config.toml
n_layer = 12
d_model = 448
n_experts = 80
experts_per_token = 4
d_expert = 112
d_shared_expert = 256
activation = "reglu"
moe_layers = [0, 1, 2, 3, 4, 5, 6, 7, 8, 9, 10, 11]
router_score = "sigmoid"
normalize_top_k = true
routed_scale = 2.5
balance_loss = 0.000619
balance_bias = true
init_std_router = 0.00844
lr_router = 0.000973
vocab_size = 17381
norm = "rmsnorm"
norm_eps = 1e-06
tie_embeddings = "early"
optimizer = "adamw"
lr = 0.000741
beta1 = 0.95
beta2 = 0.99
batch_tokens = [65536, 131072, 262144]
seq_len = 2048
train_tokens = 1075000000
steps = 8391
dataset = "wikipedia_en"
Below are experts of layer 4 (counted from 0) of a mixture-of-experts language model. Rows are named down (a neuron's output weights, with its number) and show model dimensions 112-223. Each number is 200 + 30 x the weight over its row's rms, rounded and kept within 0 to 999.
Before each expert's rows: a language model's description of what the expert responds to. This comes from a sample of Wikipedia text that the model never trained on.

# expert 36
It responds to: Common proper names
down0,207,250,194,220,221,207,174,206,218,214,195,203,191,166,264,200,156,204,218,194,250,175,258,218,206,144,134,172,194,229,209,223,231,218,214,184,233,222,193,220,205,183,172,228,196,228,183,259,151,199,189,216,212,216,187,191,194,213,218,198,206,184,220,204,189,197,154,225,194,209,183,210,207,240,254,219,188,219,235,136,181,229,222,207,197,226,214,165,152,194,194,251,196,254,182,236,201,257,144,208,184,197,162,148,165,221,223,207,207,217,224,225
down1,281,178,185,191,215,172,208,215,135,198,228,244,184,230,182,199,180,227,173,179,223,195,149,212,253,168,205,223,145,238,199,203,236,222,173,174,230,193,169,215,157,215,218,200,258,181,147,183,225,147,166,165,185,203,177,252,239,193,207,236,212,215,208,172,227,178,184,169,207,198,183,214,218,146,220,169,254,172,216,172,202,262,202,222,170,222,217,179,96,218,230,138,207,193,205,181,198,152,196,244,259,203,169,177,187,224,207,222,202,144,167,216

# expert 57
It responds to: Table separators in stats
down0,160,217,214,170,175,185,178,203,211,213,206,193,159,204,133,205,194,283,235,223,183,190,170,213,247,214,198,206,197,203,189,194,208,179,199,245,161,184,241,196,197,230,192,146,212,212,182,220,186,248,226,217,167,198,226,139,205,253,220,212,205,194,126,178,217,192,244,184,172,174,163,227,188,181,170,201,203,195,153,187,151,201,264,197,268,222,192,158,200,253,170,242,188,146,179,135,227,198,174,187,258,173,209,189,211,208,205,162,200,152,197,186
down1,162,192,176,176,191,271,214,209,228,155,233,217,184,211,186,122,201,189,199,197,210,223,179,172,208,233,152,232,195,189,218,175,172,190,201,163,207,265,185,196,253,224,276,231,228,186,225,182,167,205,154,195,190,192,206,190,237,211,182,213,252,179,141,179,196,150,182,218,211,221,208,157,231,170,142,191,219,186,216,289,216,240,223,254,194,206,210,178,186,263,205,216,200,225,195,189,187,144,175,234,155,212,185,186,214,199,221,213,185,210,224,199

# expert 29
It responds to: Countries and year digits
down0,135,177,224,196,180,232,225,113,189,232,215,114,226,192,239,189,219,194,200,185,237,234,203,118,194,201,206,148,231,174,134,207,221,152,205,187,250,234,244,246,215,148,144,238,254,253,191,201,200,133,202,192,167,253,121,186,246,225,169,215,174,194,179,207,253,179,226,184,189,215,202,166,211,234,219,223,182,203,203,228,261,157,212,217,173,191,157,258,182,208,170,224,183,220,233,205,212,255,206,199,186,145,205,176,175,228,210,206,215,175,196,246
down1,233,205,192,195,222,205,167,178,207,232,193,159,202,200,147,225,171,252,166,191,226,203,246,175,229,199,193,165,244,236,206,195,233,221,210,211,240,193,211,114,169,205,219,210,137,205,162,198,147,289,190,179,152,187,222,160,229,231,221,209,109,158,202,206,161,178,172,188,222,170,149,234,202,172,222,153,153,211,178,193,216,162,156,217,167,241,229,190,206,157,151,179,228,158,217,186,203,200,213,208,202,241,242,181,209,219,200,204,194,234,242,228

# expert 19
It responds to: Newlines and section headings
down0,205,193,180,165,160,227,210,191,211,165,232,230,222,208,197,146,194,218,213,204,195,250,202,186,216,239,212,168,195,149,194,191,265,188,196,177,220,197,203,179,202,214,182,220,176,216,171,177,193,217,150,147,188,195,210,243,173,221,162,220,218,220,202,217,152,193,212,212,235,214,167,184,233,210,184,236,155,253,187,225,230,194,179,173,214,256,214,170,170,189,206,179,159,253,199,223,175,240,227,197,168,135,194,277,195,234,186,204,207,249,174,192
down1,170,243,153,240,233,213,229,219,227,171,238,203,201,170,218,230,177,207,170,268,220,187,185,214,132,217,186,150,171,183,251,165,187,260,176,162,245,231,226,202,196,170,203,199,270,174,219,188,207,190,176,180,190,194,171,201,148,182,212,211,271,191,181,187,163,133,173,217,202,215,128,222,169,202,249,192,212,238,159,168,222,191,221,220,156,183,226,194,167,250,150,204,164,229,183,207,188,196,225,248,225,207,230,155,151,194,207,232,226,173,191,228

# expert 55
It responds to: Technical and product nouns
down0,181,188,199,177,189,206,186,197,191,183,186,218,206,223,180,165,215,203,274,232,177,227,250,216,175,225,146,166,203,219,221,166,220,176,233,160,219,190,203,193,210,215,246,249,229,280,192,203,195,137,222,240,179,242,191,248,180,200,229,186,214,215,276,151,221,184,203,208,169,223,158,197,202,169,249,164,238,253,207,190,168,259,163,165,176,201,229,238,214,215,275,224,225,219,223,171,177,242,142,197,168,171,179,188,195,200,259,151,187,174,213,184
down1,186,187,257,223,224,214,160,198,219,169,165,202,120,170,161,219,179,195,245,170,240,259,208,200,168,208,215,196,170,247,192,175,227,205,236,230,146,160,203,194,218,163,164,210,208,188,234,197,208,205,228,222,205,190,253,187,198,200,186,185,191,122,173,200,189,177,225,207,168,157,170,219,241,253,224,186,198,180,170,203,208,187,183,175,187,155,182,188,212,169,201,226,210,118,217,212,163,197,169,233,199,216,274,196,199,200,215,218,187,212,215,243

# expert 24
It responds to: Time and sequence words
down0,166,195,213,204,248,184,165,158,227,215,214,218,154,174,191,239,243,165,207,211,198,210,201,192,174,198,223,193,206,223,175,181,200,235,235,218,176,232,201,201,239,237,222,188,232,172,168,200,235,233,223,169,251,214,210,237,207,190,203,225,210,209,156,172,239,162,207,213,162,221,224,252,186,267,179,199,207,157,210,151,154,210,247,155,191,145,220,204,160,172,188,217,178,208,195,198,236,207,199,204,202,175,227,196,183,200,186,234,200,215,161,219
down1,220,164,148,199,151,234,199,184,190,209,220,192,223,189,209,224,230,180,146,192,195,163,212,212,183,202,205,192,175,180,264,147,260,142,238,195,190,149,190,238,219,193,225,215,207,190,176,182,192,251,204,254,184,285,269,214,195,193,248,173,208,194,197,184,170,242,262,219,140,144,191,172,194,211,264,224,221,211,118,175,248,209,163,202,203,210,216,235,177,179,167,217,153,188,233,177,202,178,199,201,210,155,175,183,147,176,201,187,211,229,197,251

# expert 26
It responds to: Names and titles
down0,178,207,162,200,229,184,192,210,205,207,252,228,246,221,192,195,179,192,150,222,239,215,222,188,158,209,241,204,231,197,168,229,139,207,214,194,189,203,239,205,212,193,171,198,253,212,161,196,212,203,114,229,198,185,191,183,191,236,200,256,201,200,165,232,158,173,175,188,177,219,214,189,215,231,209,161,179,179,206,237,210,192,184,235,187,206,155,176,156,214,215,154,227,187,166,173,220,203,222,187,252,171,248,163,211,189,158,196,190,207,217,184
down1,187,224,242,217,149,248,197,184,149,190,170,189,207,208,198,212,160,240,194,209,217,212,236,174,174,175,198,190,200,245,253,248,206,171,135,196,178,237,183,134,253,200,189,191,177,246,168,191,224,193,203,250,257,157,227,154,170,141,190,212,158,222,209,166,225,217,199,201,219,172,169,197,226,202,221,252,222,219,225,180,172,168,258,211,270,176,167,261,196,174,170,196,199,208,211,202,192,200,198,264,179,210,181,149,244,174,220,192,216,159,204,140

# expert 54
It responds to: Abstract noun suffixes
down0,219,168,240,186,186,226,184,243,178,202,190,197,259,219,147,146,209,174,162,212,143,267,204,244,169,214,238,211,152,262,222,159,211,224,179,192,188,175,244,267,185,249,141,195,212,217,230,176,167,150,191,221,180,199,238,230,206,219,176,234,234,169,239,224,175,194,219,194,196,180,184,171,226,164,179,222,213,224,215,203,182,183,172,173,188,190,202,212,227,237,310,191,204,216,216,168,211,215,233,184,223,199,178,184,137,214,194,175,173,174,212,206
down1,215,207,194,217,229,179,251,211,233,235,230,196,230,197,208,211,230,199,183,188,233,205,206,201,206,232,148,222,174,208,208,198,195,200,215,146,235,186,224,157,238,193,212,214,234,211,204,215,225,173,220,205,193,252,218,163,182,223,217,128,240,155,216,221,232,222,184,218,196,229,241,236,215,203,193,231,215,208,128,199,201,207,163,204,210,220,167,148,214,210,220,169,181,204,256,174,200,186,197,211,257,174,176,208,165,251,173,195,148,191,222,235

# expert 60
It responds to: Organizations and roles
down0,213,225,219,209,167,236,227,219,176,176,205,205,171,187,183,205,202,209,202,195,144,200,222,219,248,261,176,229,182,239,199,189,214,239,223,248,214,229,219,219,240,208,211,194,165,210,193,176,216,196,238,263,243,177,216,213,217,199,137,284,165,241,195,232,167,165,179,213,184,210,206,127,229,270,178,206,177,220,240,196,165,244,181,209,182,226,185,178,236,157,184,182,214,223,159,240,194,148,263,144,198,182,245,261,193,253,206,226,234,208,251,211
down1,211,179,214,222,158,164,222,252,232,231,225,248,228,212,203,191,228,161,186,205,167,213,221,207,209,182,178,196,262,161,243,180,166,201,144,188,162,145,254,194,193,219,181,179,213,203,236,209,202,198,167,232,196,123,234,191,213,209,235,275,156,164,226,177,179,192,235,236,218,187,185,241,182,210,138,241,170,146,209,230,162,241,251,196,187,164,260,189,150,211,225,174,177,163,255,194,164,233,245,165,197,189,225,208,225,202,193,169,206,207,115,195

# expert 53
It responds to: Table pipes and semicolons
down0,203,195,146,214,231,232,212,216,193,226,223,216,205,253,205,222,136,244,164,176,234,210,140,212,200,171,158,164,195,196,192,177,157,207,240,168,179,225,180,199,202,178,191,190,195,173,162,188,165,206,172,222,197,249,215,173,233,215,217,176,173,196,213,189,202,241,239,164,136,204,182,156,189,198,214,245,165,207,214,205,193,126,200,266,251,192,214,198,197,156,216,190,158,196,175,258,219,249,161,244,208,213,196,178,170,211,196,213,246,187,148,195
down1,193,153,220,232,201,224,153,180,221,239,231,238,196,229,213,180,199,192,174,168,208,243,182,189,186,238,242,139,173,229,178,265,220,163,227,201,235,275,226,173,203,209,233,245,188,195,210,203,216,198,201,159,189,161,202,193,178,193,218,177,248,206,228,240,234,170,232,211,186,216,208,214,236,187,180,217,169,228,214,156,196,153,185,203,220,220,224,140,213,223,191,190,175,247,227,146,143,227,211,165,169,125,217,152,295,150,184,211,196,173,213,215

# expert 28
It responds to: Prepositions after nouns
down0,178,239,216,217,235,245,194,180,159,175,198,191,201,176,148,237,177,189,187,177,152,164,146,206,206,222,187,164,194,198,213,208,184,181,153,155,233,197,192,191,188,194,209,212,226,221,225,201,187,190,162,221,231,157,229,176,162,221,214,148,171,204,142,205,240,145,184,208,187,175,204,218,224,177,208,180,170,202,247,228,185,145,225,200,154,195,178,273,194,231,228,166,184,204,163,144,134,242,200,208,197,209,253,163,220,213,237,183,213,197,219,198
down1,213,244,186,236,202,246,192,151,223,207,243,233,170,197,230,173,154,192,216,257,168,174,180,189,176,194,157,169,218,199,223,195,138,199,221,170,190,178,228,210,200,197,181,141,226,209,214,228,212,191,256,194,200,180,216,176,217,208,204,162,218,176,207,186,228,229,229,228,165,169,239,195,201,150,167,184,129,249,209,228,201,237,194,140,218,255,217,216,237,232,200,163,226,177,226,168,224,184,212,187,185,155,196,184,228,222,197,177,253,227,191,181

# expert 51
It responds to: Line breaks and quotes
down0,211,131,194,175,204,200,166,214,189,227,226,202,201,181,186,178,167,215,215,235,153,239,217,250,192,225,178,202,217,203,200,157,179,200,178,272,182,199,256,201,226,218,228,211,187,167,185,191,204,210,215,225,246,182,180,146,215,192,189,219,183,164,172,200,238,188,210,214,173,232,195,247,246,218,256,182,177,187,142,234,208,206,175,202,207,250,215,219,228,189,192,223,222,220,237,168,217,173,188,216,220,258,232,216,232,180,170,162,180,207,190,232
down1,218,219,167,193,231,189,192,254,237,208,179,226,184,230,207,212,175,259,205,208,209,213,156,208,193,201,179,181,176,255,202,143,169,225,172,189,225,197,194,210,199,195,188,221,173,168,180,189,171,203,158,225,197,199,219,162,143,132,252,235,203,233,202,176,185,306,199,187,118,167,242,212,188,234,197,220,204,210,178,172,223,181,148,166,247,197,155,162,191,206,172,264,180,209,162,212,223,230,237,171,215,166,149,248,256,254,165,141,183,229,208,187

# expert 42
It responds to: Infobox and heading structure
down0,188,180,188,185,190,239,156,118,172,174,177,212,184,180,175,186,192,235,182,168,136,248,155,186,240,197,217,190,220,156,225,231,240,139,182,204,181,188,222,240,219,175,234,217,194,207,225,129,191,140,197,214,159,211,228,155,165,247,157,204,222,183,265,241,245,196,179,218,198,163,146,186,184,141,213,265,170,222,194,223,233,178,241,238,234,183,199,192,225,195,169,175,176,177,229,147,234,174,192,219,209,174,171,168,225,206,243,186,206,227,205,200
down1,241,163,205,225,188,130,253,184,184,171,229,250,217,186,164,246,214,143,152,175,189,256,222,217,229,213,179,170,229,168,249,190,215,205,150,252,256,196,171,160,235,241,230,159,208,248,182,220,198,221,222,216,150,206,182,251,185,226,186,202,201,250,204,196,225,223,223,216,214,200,189,249,247,208,218,197,244,197,207,202,204,130,210,178,154,210,244,191,174,165,193,213,204,203,215,198,199,202,243,220,212,194,212,201,220,227,185,154,135,238,234,212

# expert 9
It responds to: Articles and life events
down0,187,134,243,159,235,230,203,217,203,181,180,212,256,190,193,204,166,184,262,262,164,226,197,192,231,169,188,190,149,163,185,217,161,206,164,164,207,220,205,187,171,234,192,179,214,209,205,206,177,213,177,203,279,181,180,215,194,186,224,220,160,146,207,145,227,208,218,169,243,162,213,173,200,220,174,173,133,247,222,148,245,206,206,147,155,242,189,178,266,200,191,172,219,193,188,217,204,241,249,136,172,203,220,167,185,186,228,178,216,169,184,208
down1,174,158,204,170,163,199,214,196,255,220,223,217,203,260,235,164,244,213,227,179,127,156,218,165,181,273,201,192,260,171,165,206,184,180,147,162,166,210,228,215,196,204,196,220,221,227,217,227,203,229,179,233,185,192,275,193,147,260,231,238,191,249,159,215,232,178,204,153,162,162,225,161,196,180,248,230,208,224,211,187,185,243,200,243,183,163,168,155,200,207,221,206,211,172,202,195,250,229,164,227,294,179,197,213,201,182,203,213,189,195,164,232

# expert 4
It responds to: Table row-start pipes
down0,168,219,196,181,230,182,272,161,165,206,240,175,251,206,227,190,201,203,251,211,158,186,190,157,236,187,224,205,183,173,246,188,212,213,168,206,238,209,203,177,161,175,193,200,231,229,261,209,228,210,274,180,181,195,188,182,230,239,165,177,231,171,233,210,192,180,204,157,191,181,181,180,232,178,178,200,204,161,227,149,179,234,219,214,204,243,149,217,148,240,213,197,193,198,219,235,197,281,185,128,137,174,121,228,230,220,249,210,226,153,211,221
down1,140,210,150,147,220,179,224,214,232,162,189,218,218,176,169,206,135,231,158,170,251,204,171,187,258,229,201,219,235,202,214,178,182,213,242,198,173,233,219,242,210,175,167,178,214,215,209,205,227,178,144,239,271,210,219,191,230,128,255,215,222,153,202,217,219,197,172,198,213,190,208,169,230,196,245,205,186,181,199,190,158,230,165,163,194,186,147,137,190,225,191,173,231,227,182,235,185,225,155,204,193,159,222,148,222,182,231,152,220,216,186,223

# expert 59
It responds to: Music and film nouns
down0,218,210,160,164,194,190,206,207,144,189,172,242,179,164,191,202,179,256,210,200,204,198,219,160,194,193,183,145,209,198,280,173,219,207,179,190,184,175,216,202,194,198,224,183,191,197,234,195,228,182,227,171,259,217,202,201,215,197,210,178,245,217,216,184,194,218,163,157,267,226,195,218,252,176,212,259,179,217,189,115,205,176,225,250,214,209,174,205,218,239,229,213,229,225,222,222,235,178,171,204,203,213,186,238,200,207,182,202,220,271,191,150
down1,191,220,226,196,222,183,201,197,194,183,180,194,206,252,267,206,199,220,246,220,240,224,194,204,177,202,210,203,157,117,203,201,183,165,227,177,218,232,192,185,247,177,168,173,208,232,168,204,247,156,152,217,202,179,223,192,159,215,149,192,249,203,277,169,164,211,218,189,243,188,144,215,228,239,196,194,164,180,233,208,218,188,104,211,208,199,217,220,176,200,254,189,149,241,209,215,189,221,164,178,187,180,132,144,179,197,168,159,182,155,238,201

# expert 15
It responds to: Table cell separators
down0,232,189,194,196,177,201,181,181,240,158,206,183,208,229,250,234,243,203,234,132,211,216,208,225,194,204,211,200,153,236,223,194,207,166,163,192,195,194,295,225,215,186,163,155,203,188,227,231,173,186,187,268,199,231,175,184,207,196,217,228,203,195,214,214,216,189,176,189,185,194,216,189,263,218,206,226,200,248,166,270,234,231,216,215,154,217,135,240,192,136,146,178,183,192,196,190,160,237,212,247,174,268,198,230,236,164,208,170,190,161,235,196
down1,241,187,174,194,228,217,163,162,136,200,184,189,212,157,181,187,174,209,190,164,176,151,171,234,200,221,160,199,196,209,243,157,160,252,140,173,177,171,157,246,227,207,146,249,187,204,190,178,233,222,188,219,181,219,244,201,153,167,168,216,243,208,236,168,163,203,223,216,222,265,172,229,191,223,191,258,241,266,139,180,197,243,206,270,184,182,245,176,165,192,191,203,224,254,201,175,140,168,164,163,219,189,272,227,174,231,187,174,240,149,247,208

# expert 5
It responds to: Prepositions after verbs
down0,173,144,211,227,196,217,208,190,189,202,152,182,194,184,208,182,178,178,203,251,211,170,225,230,243,229,200,213,205,159,230,194,194,239,191,268,238,191,245,188,189,165,215,166,212,223,202,162,186,208,211,180,212,179,167,172,222,209,209,155,171,172,173,270,223,227,109,266,187,195,214,209,226,254,251,152,166,221,233,168,210,158,207,225,174,244,190,203,201,195,165,210,242,219,183,212,184,190,231,211,216,157,216,197,159,180,197,187,175,195,218,224
down1,154,184,219,211,237,262,213,160,189,162,192,241,154,245,208,238,172,211,152,215,194,180,143,218,170,182,244,171,211,210,168,222,198,194,223,183,141,242,229,213,202,178,155,128,226,179,174,191,226,208,175,155,243,180,192,209,134,232,229,230,141,144,178,178,185,135,215,248,166,220,202,211,102,164,193,185,219,194,178,195,264,173,213,218,174,204,188,178,184,195,230,201,217,231,205,250,216,214,239,203,233,180,158,176,268,186,185,160,187,202,220,251

# expert 30
It responds to: Name-final syllables
down0,170,188,244,223,238,174,225,184,134,211,168,190,226,238,220,200,142,201,221,212,190,214,189,169,190,232,176,196,168,211,206,216,218,212,242,254,202,203,148,135,159,187,225,222,192,234,190,198,195,204,175,205,172,174,260,185,202,162,206,183,148,242,153,237,228,191,187,168,183,205,160,191,189,208,209,210,181,197,208,243,205,214,195,222,203,223,230,209,204,231,190,185,194,253,233,187,257,229,209,191,200,219,121,174,202,276,177,199,171,159,197,215
down1,170,168,156,217,145,152,233,160,211,209,184,236,210,265,169,185,234,195,193,211,173,184,169,151,161,181,190,212,261,220,161,188,144,184,224,173,232,193,170,169,171,184,176,190,200,122,159,163,216,195,211,216,218,164,200,211,182,192,181,219,187,238,181,190,206,126,173,174,211,178,125,235,196,210,201,217,149,235,246,161,248,220,188,236,179,186,201,190,246,199,199,194,229,207,203,162,232,197,184,199,201,220,168,253,167,171,233,206,191,161,214,195